Below are experts of layer 6 (counted from 0) of a mixture-of-experts language model. Rows are named router (the router's row for the expert), gate (a neuron's input weights, with its number), up (a neuron's input weights, with its number) and show model dimensions 128-191. Each number is 50 + 12 x the weight over its row's rms, rounded and kept within 0 to 99.
Before each expert's rows: "comes after" lists some tokens at least twice as common just before its tokens as in all text. This comes from a sample of Wikipedia text that the model never trained on. Tokens count by the router's weight.

# expert 11
comes after: " of", " in", " for", " to", ".", " with"
router:44 63 46 22 43 61 44 51 57 59 48 28 41 44 38 55 39 42 45 56 40 71 64 43 43 61 39 57 50 68 76 62 38 61 38 45 53 26 44 42 66 53 49 33 38 41 32 39 35 50 41 29 36 43 55 49 26 55 55 46 60 40 27 28
gate0:58 45 88 55 38 50 50 28 62 40 50 59 39 42 33 69 30 53 18 75 59 46 55 70 31 38 39 36 67 61 44 50 30 59 61 63 68 47 53 52 59 39 67 42 39 51 42 67 46 57 74 41 44 58 40 54 54 71 61 55 60 39 78 71
up0:50 48 73 46 55 52 64 51 49 43 48 43 43 50 25 42 67 51 53 49 47 69 43 23 56 35 37 59 72 56 45 40 61 67 36 53 68 55 42 58 35 59 27 44 71 63 48 67 57 46 40 57 51 43 64 54 34 60 52 45 63 44 76 33
gate1:77 39 57 55 59 44 40 56 52 52 32 55 30 53 50 47 64 49 54 35 42 71 54 89 39 27 38 69 63 46 46 30 42 68 51 47 51 45 45 61 41 52 47 44 52 46 51 42 57 55 53 74 63 56 52 43 37 46 45 46 69 37 17 61
up1:48 72 61 60 45 40 54 30 40 22 44 57 54 53 69 50 45 56 46 44 67 28 55 40 59 62 55 50 45 48 53 45 44 41 44 57 38 51 64 57 39 49 63 49 28 50 42 49 40 76 53 67 52 58 55 61 48 58 53 81 36 63 28 58
gate2:53 58 63 53 62 60 43 41 48 61 47 46 52 65 48 35 56 58 29 33 66 50 29 46 83 70 66 40 60 53 36 50 42 75 72 34 48 28 58 47 47 44 63 26 52 53 52 37 55 50 46 55 39 67 40 48 42 50 53 51 49 31 57 43
up2:44 23 49 45 58 52 52 52 46 40 39 44 24 57 44 56 59 30 54 48 35 48 49 54 43 48 63 62 35 32 59 48 43 26 41 57 55 46 54 38 47 58 51 66 54 58 71 60 50 56 47 53 53 40 52 38 68 58 46 47 49 52 36 55
gate3:44 30 41 55 52 57 46 42 50 46 37 34 61 52 44 52 62 59 42 55 48 37 69 40 44 62 67 57 45 52 38 53 53 55 60 53 47 55 73 43 46 37 50 64 59 69 69 43 42 42 72 58 56 63 50 43 41 50 63 65 41 45 28 59
up3:55 51 68 59 69 49 50 38 39 70 57 28 74 38 61 54 44 57 49 36 46 53 52 71 70 44 63 62 29 60 51 24 45 50 45 49 43 59 55 44 38 30 64 51 52 51 49 47 57 33 59 48 60 57 51 61 38 57 59 60 68 44 41 60
gate4:51 57 34 39 55 67 43 49 56 44 48 36 43 39 49 49 58 46 52 62 29 57 44 62 54 40 48 49 40 37 52 51 42 51 59 55 65 49 50 49 53 50 55 49 71 46 41 45 37 41 51 43 59 27 52 47 61 56 38 58 49 47 49 38
up4:46 26 39 55 34 53 46 62 65 57 38 52 62 56 46 43 50 46 64 59 47 59 61 62 36 45 68 69 45 53 71 48 57 62 61 55 51 56 39 51 62 39 39 42 39 50 63 51 56 40 28 44 71 43 60 49 53 37 50 92 28 52 41 53
gate5:64 50 69 54 51 60 32 51 52 53 88 64 56 48 41 66 61 42 52 53 61 45 37 56 47 49 66 77 46 49 45 51 52 67 67 63 44 70 28 49 53 47 47 60 51 57 56 45 68 30 47 75 47 62 56 36 52 55 22 34 55 60 59 52
up5:30 54 51 65 47 62 63 34 54 63 76 62 86 48 53 62 35 43 52 40 45 65 52 45 54 51 22 46 52 49 49 69 55 40 49 37 56 55 50 61 45 75 45 54 34 45 38 60 52 49 49 80 47 40 48 30 28 42 62 50 42 56 33 47
gate6:28 43 69 52 53 49 48 41 69 50 59 40 36 52 62 61 59 54 55 59 37 55 67 51 57 82 34 59 56 47 47 63 46 57 51 58 40 59 67 48 42 30 51 62 53 67 59 64 57 42 55 39 43 51 51 50 43 45 70 43 43 28 42 49
up6:22 37 67 24 52 45 23 75 43 57 56 71 67 58 51 44 55 47 57 57 45 31 36 41 43 67 53 44 41 37 41 36 39 71 36 51 36 35 55 52 57 50 52 32 64 61 43 48 57 52 56 58 32 43 45 41 69 68 40 37 17 55 57 50
gate7:58 54 46 34 27 45 36 59 33 61 61 56 59 52 46 63 37 32 54 50 65 31 33 34 41 53 62 30 53 43 55 60 51 48 37 52 36 67 29 73 40 45 55 44 51 65 46 40 66 43 61 60 28 62 47 49 45 63 55 48 34 26 64 67
up7:58 48 50 45 54 58 56 57 42 69 34 51 52 62 50 46 59 65 53 43 38 52 61 70 36 42 57 33 51 49 45 38 55 46 65 38 49 35 33 63 65 59 51 59 49 51 77 72 35 41 42 72 53 44 21 31 68 53 36 40 57 59 47 57
gate8:37 24 52 44 73 43 57 55 50 50 33 53 49 58 57 42 39 33 44 47 40 46 55 64 58 34 67 36 48 62 34 56 53 34 60 54 62 48 24 36 46 64 44 52 48 70 54 53 55 76 36 45 37 53 29 52 58 36 65 65 47 53 52 50
up8:46 65 52 28 70 53 47 49 34 50 59 46 47 38 47 76 53 43 87 48 48 51 62 62 57 53 60 64 36 35 36 24 40 44 57 75 43 71 45 51 65 74 80 52 43 30 66 36 47 61 59 51 55 54 51 40 29 54 45 70 45 48 21 67
gate9:48 60 61 53 53 40 56 72 56 52 24 47 46 54 46 63 22 34 41 47 37 57 31 58 44 44 44 49 67 45 71 38 42 43 31 59 61 65 39 45 79 29 60 48 43 46 45 28 42 50 52 50 57 52 38 45 30 35 61 35 49 30 46 54
up9:49 51 46 49 54 37 57 30 57 47 51 41 50 57 42 55 29 45 38 43 63 59 43 56 69 39 15 64 60 66 68 52 41 47 55 32 46 63 53 44 64 27 56 58 45 37 60 47 71 36 27 38 41 45 52 52 35 28 41 35 42 32 30 52
gate10:66 48 60 47 42 53 50 46 45 76 51 57 49 54 81 41 50 58 41 60 41 42 70 37 60 60 36 49 71 57 35 57 51 60 57 48 73 64 57 47 66 41 51 28 35 44 34 44 65 38 65 65 42 66 51 50 37 47 31 47 51 28 71 60
up10:34 54 42 45 55 65 63 39 48 34 39 40 38 38 33 49 51 52 60 73 46 56 37 65 29 36 65 52 55 49 68 42 67 33 49 62 52 30 42 31 20 54 46 62 54 59 53 53 47 47 34 43 63 41 50 50 67 56 56 57 53 63 45 37
gate11:52 48 33 86 50 55 46 49 43 40 52 66 43 71 31 71 46 56 51 31 63 47 60 54 63 46 42 58 51 64 50 57 47 36 38 64 50 52 46 43 49 44 52 51 50 59 52 48 42 39 41 57 59 70 66 41 44 43 86 42 29 60 67 54
up11:36 44 66 64 43 55 49 36 66 43 25 58 51 71 46 50 66 72 55 37 53 52 38 34 65 59 72 53 40 54 51 34 38 58 37 52 44 40 60 82 54 42 50 67 67 58 61 45 42 44 60 44 56 63 57 64 50 48 62 33 50 56 39 53
gate12:48 56 35 28 47 55 38 41 47 61 36 49 46 48 47 47 60 42 54 38 45 58 68 51 35 54 46 30 51 41 44 43 43 62 38 54 59 25 38 38 60 42 51 38 48 52 38 42 58 45 49 56 38 50 55 36 38 41 46 46 42 55 72 57
up12:45 60 26 75 72 46 37 59 35 52 65 43 43 52 52 49 76 68 57 46 56 22 60 72 40 37 45 32 55 37 31 68 50 49 63 16 38 66 59 63 48 53 54 69 82 53 59 50 68 40 35 40 54 40 66 52 43 67 34 63 61 61 50 57
gate13:55 36 53 62 74 64 53 34 45 52 38 51 59 65 50 46 62 60 48 30 49 31 48 46 64 30 59 59 48 51 45 47 60 64 50 39 53 36 72 39 49 53 55 51 42 52 41 51 52 51 63 23 42 62 38 51 45 41 38 69 25 58 67 51
up13:51 40 54 43 42 44 45 58 50 43 62 63 63 48 46 69 65 68 60 35 63 55 44 43 53 61 44 58 46 73 57 51 24 57 42 43 57 68 49 47 54 52 32 53 71 54 48 48 48 71 49 67 51 34 56 22 60 54 52 48 56 46 54 56
gate14:49 49 61 68 63 32 54 42 59 43 36 64 51 35 62 47 62 49 41 42 54 34 45 56 45 44 47 31 46 26 49 45 61 41 64 50 46 40 66 43 37 59 59 55 45 61 67 76 62 33 53 52 50 66 52 63 47 33 50 54 37 48 60 49
up14:64 60 59 47 47 80 58 74 73 41 56 51 72 63 56 50 52 46 60 52 48 50 62 51 46 44 37 59 31 51 32 38 60 52 58 88 41 66 41 68 54 57 51 53 63 64 45 41 58 42 58 62 63 35 47 45 54 42 81 62 84 51 50 33
gate15:48 52 68 40 71 36 41 51 36 16 53 66 55 35 55 50 47 59 50 49 60 50 73 53 36 49 35 45 33 51 64 44 53 50 41 59 54 33 51 56 52 46 38 38 47 50 49 44 41 35 51 44 26 39 49 38 41 35 31 42 54 67 60 62
up15:49 40 32 57 47 43 66 60 55 72 32 46 54 61 49 42 50 41 57 44 44 58 44 54 30 40 52 60 42 57 50 42 40 68 31 41 59 67 32 40 59 62 41 63 42 33 34 47 81 68 38 17 54 38 68 56 37 45 68 44 39 45 68 38
gate16:38 36 65 47 31 42 49 44 52 82 55 57 44 40 72 44 59 48 46 60 27 51 61 38 57 66 56 48 51 46 44 44 48 41 54 67 63 55 62 42 57 52 28 68 61 78 41 32 32 40 62 62 48 63 41 47 44 43 38 50 51 44 55 31
up16:59 69 52 48 58 36 63 68 57 59 36 49 51 61 40 40 69 45 33 60 60 54 46 58 37 38 60 46 69 53 41 54 56 51 57 49 53 33 53 43 63 52 62 38 61 29 54 52 45 59 54 57 44 45 43 63 49 54 61 41 43 58 39 71
gate17:45 45 44 32 48 45 54 48 47 44 68 43 51 48 50 55 43 41 39 38 56 56 46 44 33 56 48 55 66 41 68 60 42 53 38 31 34 14 51 48 35 45 28 56 26 44 65 56 60 49 19 55 44 30 40 43 53 72 47 33 43 55 27 53
up17:31 69 66 60 55 46 39 55 59 63 35 41 52 57 58 43 55 62 59 71 46 59 63 49 62 46 48 54 29 54 40 59 60 61 79 42 61 61 53 46 42 22 66 43 54 71 55 44 39 47 55 47 68 56 52 60 61 54 50 55 67 53 53 40
gate18:40 57 34 28 55 50 43 69 45 36 45 27 39 42 48 30 55 45 51 36 54 62 44 59 31 57 55 24 60 46 50 54 37 33 33 61 53 48 46 39 27 32 26 57 39 51 67 57 41 48 58 59 67 45 30 64 73 59 49 45 44 46 40 52
up18:49 68 37 41 79 44 38 71 52 54 60 62 43 46 45 47 72 32 49 53 51 63 42 51 72 52 54 53 17 72 39 51 43 43 45 47 48 44 74 61 46 51 58 53 36 54 50 56 52 44 49 29 43 48 55 49 41 48 49 47 56 51 39 51
gate19:43 33 77 50 39 55 46 50 48 65 35 56 57 44 50 59 29 73 47 63 47 56 58 48 60 51 42 40 64 57 46 78 55 31 56 58 64 33 50 46 28 35 29 48 43 76 61 50 45 77 47 42 42 45 49 75 54 49 54 46 45 38 60 63
up19:59 65 45 59 39 37 55 61 63 52 51 32 47 57 43 56 54 57 52 40 60 55 32 29 52 52 56 52 41 62 49 46 67 55 45 57 43 68 55 54 41 29 52 42 61 36 39 50 56 53 58 55 46 71 50 52 62 43 45 55 57 50 36 52
gate20:62 64 38 43 60 38 11 38 55 72 48 29 65 25 49 54 38 40 26 55 54 54 43 52 50 38 50 54 24 42 65 78 31 57 26 62 55 53 48 46 46 49 71 66 46 37 59 36 44 47 54 54 30 43 33 61 50 48 65 50 52 34 60 64
up20:53 48 37 53 45 46 51 30 56 64 52 60 23 58 64 61 63 71 40 42 62 41 57 66 55 71 53 48 59 37 45 48 73 44 64 36 36 69 54 52 16 75 55 52 38 39 68 53 59 57 75 53 56 65 45 67 36 45 58 69 39 48 46 42
gate21:48 40 39 47 57 48 60 60 50 42 45 56 67 38 44 50 71 44 42 18 66 60 44 35 50 51 36 57 32 42 45 37 35 35 47 51 34 59 48 37 58 50 60 69 62 35 67 37 56 65 32 57 55 31 36 50 72 56 35 51 76 55 53 42
up21:57 80 80 35 68 58 42 50 48 71 56 54 52 68 44 62 35 48 43 35 38 56 38 68 48 48 44 42 34 57 41 78 42 31 48 52 60 49 43 47 46 53 46 42 61 58 32 53 56 45 62 63 26 63 43 61 47 54 62 57 39 44 51 47
gate22:37 37 56 41 54 61 37 45 51 27 36 40 42 61 55 49 73 40 52 32 35 59 34 32 46 43 39 66 58 29 86 50 41 55 34 51 47 37 41 63 27 41 40 49 47 40 70 49 67 53 50 51 43 33 35 18 54 71 38 48 49 41 47 46
up22:33 49 35 38 51 57 44 54 54 41 44 69 47 33 56 35 59 45 69 75 28 35 51 46 56 59 57 39 33 49 59 82 40 59 41 39 66 36 81 65 70 63 38 38 35 55 38 57 57 42 49 44 53 65 51 49 53 48 46 39 46 37 47 62
gate23:45 65 55 48 38 45 42 53 33 74 50 28 37 39 71 46 49 35 25 23 38 84 50 34 45 58 72 63 40 53 44 36 42 33 65 58 62 47 44 32 75 31 53 58 57 40 52 36 20 70 63 45 41 57 36 49 61 31 58 31 49 31 43 36
up23:63 49 40 42 64 55 60 40 27 47 51 39 62 57 24 45 48 51 47 53 48 44 50 46 40 43 30 24 45 27 65 33 56 51 33 50 39 51 47 45 35 44 35 61 48 55 55 75 50 47 45 46 68 43 67 71 41 51 27 48 52 62 48 44
gate24:45 63 59 55 53 33 17 53 65 60 25 66 56 41 52 21 68 50 68 51 47 60 49 71 53 58 54 54 47 20 50 38 48 37 48 58 51 57 51 53 82 52 44 34 68 64 42 59 59 50 34 52 78 24 67 50 50 55 75 23 59 61 45 50
up24:84 46 52 50 53 48 55 48 33 63 45 56 50 72 39 48 68 57 58 47 39 35 53 45 39 34 59 52 57 62 48 67 65 52 32 51 63 49 43 50 36 43 73 44 54 48 44 76 29 51 57 30 43 58 38 53 41 35 47 56 55 50 34 56
gate25:46 29 44 55 57 48 56 42 61 67 42 54 60 38 41 35 72 44 52 38 43 46 53 44 12 38 58 41 42 46 57 53 47 47 32 46 50 48 56 54 61 49 55 26 57 54 29 52 56 68 37 45 45 54 29 53 51 56 49 24 42 45 29 51
up25:53 46 51 49 48 38 33 28 66 62 42 43 43 34 50 56 59 46 60 32 41 36 47 30 44 51 71 44 56 66 55 70 58 51 53 48 51 56 74 48 53 45 46 47 31 38 46 30 40 64 45 48 35 56 30 17 57 67 61 34 45 47 35 21